config.toml
num_hidden_layers = 9
n_experts = 256
moe_layers = [0, 2, 4, 6, 8]
routed_scale = 6.53
balance_bias = false
lr_router = 0.00067
vocab_size = 16384
batch_tokens = 65536
max_seq_len = 256
train_tokens = 392100000
dataset = "wikipedia_en"
Below are experts of layer 2 (counted from 0) of a mixture-of-experts language model. Rows are named router (the router's row for the expert) and show model dimensions 0-127. Each number is 500 + 40 x the weight over its row's rms, rounded and kept within 0 to 999. Numbers have three digits each.
After each expert's rows: a language model's description of what the expert responds to. This comes from a sample of Wikipedia text that the model never trained on.

# expert 31
router:540468470453490527465475452538473504469585453594522556504510510474508523604552437495482459487529483440510430487450533513527501478426513480549517516598491551441507471432501468546516430488549481552464538476504534478531483500523402564531440498529507469503531479428426445456532492552519544580455467476505488526502596480496523518519481445478537524453506507486514571520485490547492484481511
Description: Election result tables

# expert 52
router:592477449450464514501496473548488507472497476565550525539425503508513557544578463512484466527539501459491443524483543498506521471458497504567571419576461547476486502455504438571489478480513514547505512502522505495547452473509420532487422508518547434502511443508490466449551528533541537545456484506595536525572555494406534521499451481462487504477464527469514535548499487601533507553487
Description: Nouns in technical writing

# expert 6
router:555477498468459527480516452544495505427537470575532541511454539459494545572574444483456458505522570454517480497485500531548481484420461463526534473572462548456484462466482432534517473451506487566486486531490530451512526498512442522514430467515538440466540475502423456448540525511538552589444448473555511525528572465441494507522458499458530543446535540498543564519456500578545481501503
Description: Numbers in data tables

# expert 15
router:529461465480455542503518462530465509473557478508530572520454519481525561500593422488450433522566552478472498530484536500529461470473526510481502481588427510451460508475495431521576479408479509525449487494475553512505484509510474542508437462458536466491514485497485486504523539571536524556432434440532540520573573467436446532504451489507564518503503550461578514539460537524529429501463
Description: Infinitive to and of

# expert 33
router:576493484468473534520516453507498497471511473551559539488441496416484542556568444460469448536479536440491477509453555492518496432434497506543487487566433573492472447496495475527546509455545426567467474547474519441490517555543468498519470452443519419457507478510437486482498519544517523564420475465535524532551522491444438562542492486486515534436532516519552578508451532550500476509448
Description: Mixed name and word pieces

# expert 63
router:568482487472458514486500465542516503426526481573528544506461542447514551584577432486453432517521556435530472493491491540545501486420456459538533468564461548472489487469464435528513469435516498558487511523484525451497523519523444515493433473511530436471543478507426452449542510499558530584440436473543506530510559480439507494510476496459540556454524544493550560509471502575556484504505
Description: Conjunction and, ID codes

# expert 8
router:549492498472456523488510453549510506428545467570533536516453539456501540576575443480454451509524555446520475489488503529554493487422461465521538488573464544473484465473490443534520477455506492572492493526490522466516530501521434525514434468509538438469533473509423447447529527515548558590434448483561514524526571468435498501513461497465543545450538534492548567526457499584545468508501
Description: Place names, sentence ends

# expert 2
router:537484449487471534499518461564456515449526493585518556496434530444517559540586443527448444512509498418480482556470517543492482435458469494516534446533471520474483472474482492538505482465557517520499463475469508466562499475504468485515480497545564448484533497450458482495515508500452524593502493506584521476573570476462476581463457462485517495447515520474566520607495445602477473454525
Description: Determiners after prepositions

# expert 18
router:555480506477457518483504460547481504426540476578528541507452535452503538580576443483461461504517562442522475489486492535549480489421469472537536482565455547445484468470481427538513480450510486566490492531493534456512519504510439517508436466506539445465537473499433451450527512507546552589441447471554519531524566475435506504529460505457544546453540535489547572517457504583543471494491
Description: Digits and name words

# expert 42
router:529487505449426506487498481510514492475538450579550513530473579448467546593559456488418490527528531451502499484479507571508516501443492478493501491555441527530500468460515462525536439404508445543447515522451521486515493473520504575517421480461520456453539475492496491472567571502515504587467405474526489501511574493452536500499484497453518542438533517440561587535532508536501510460457
Description: Year prefixes and dashes

# expert 37
router:543477485422456518486459457523447518420553458538550551475492504513471513491567463513438458518539553433474516488457531493487506505456451475529569474551468501449469510426491456541509487433470475513486470524489560437562506515529492493510432471445546443465524492485461459460477505553540546569460458469545500570529532509432482569462444447509551525466532553448526545542497559589547479487466
Description: Quantifiers and of

# expert 0
router:544479453468438517499490496550475504450549418531474562516492578423483573576542466501461452501528517494528458517473561506531506494426495496538499485569504532500440483474517431540548460431533435561458539503512527502533506476518437516449462497466533476496518485470448488467530584487526540582470512493595523461544557463436445513532427470473517531443487529501533542542509539568547519510499
Description: Sports titles and tables

# expert 56
router:582470498486503476487498477527458550444570463560539543530480536486510501530528449519481481542573527469489521522431554481520532479428478471574556411572482526434472475458475452547519493450504527539463467521452477437538500514522455493522401467498542498474516468447474442450520509566524511527433471508521529515529528483441502510542452408501519493483506561460549518537454556584574476486533
Description: Descriptive verbs and prepositions

# expert 3
router:516518534457442533508430486540447494451524455521523522519498563462561563538600454501472450460525527478514456510500578584499518480450471529629516469550457505514500471485487408542552470438506474571477506536454576487544516507506498528532457461530568444497545501454491497499513517518550533580474471445539520484515532505413468491541487444490522503444502475456539557535518549529499503484471
Description: Person role nouns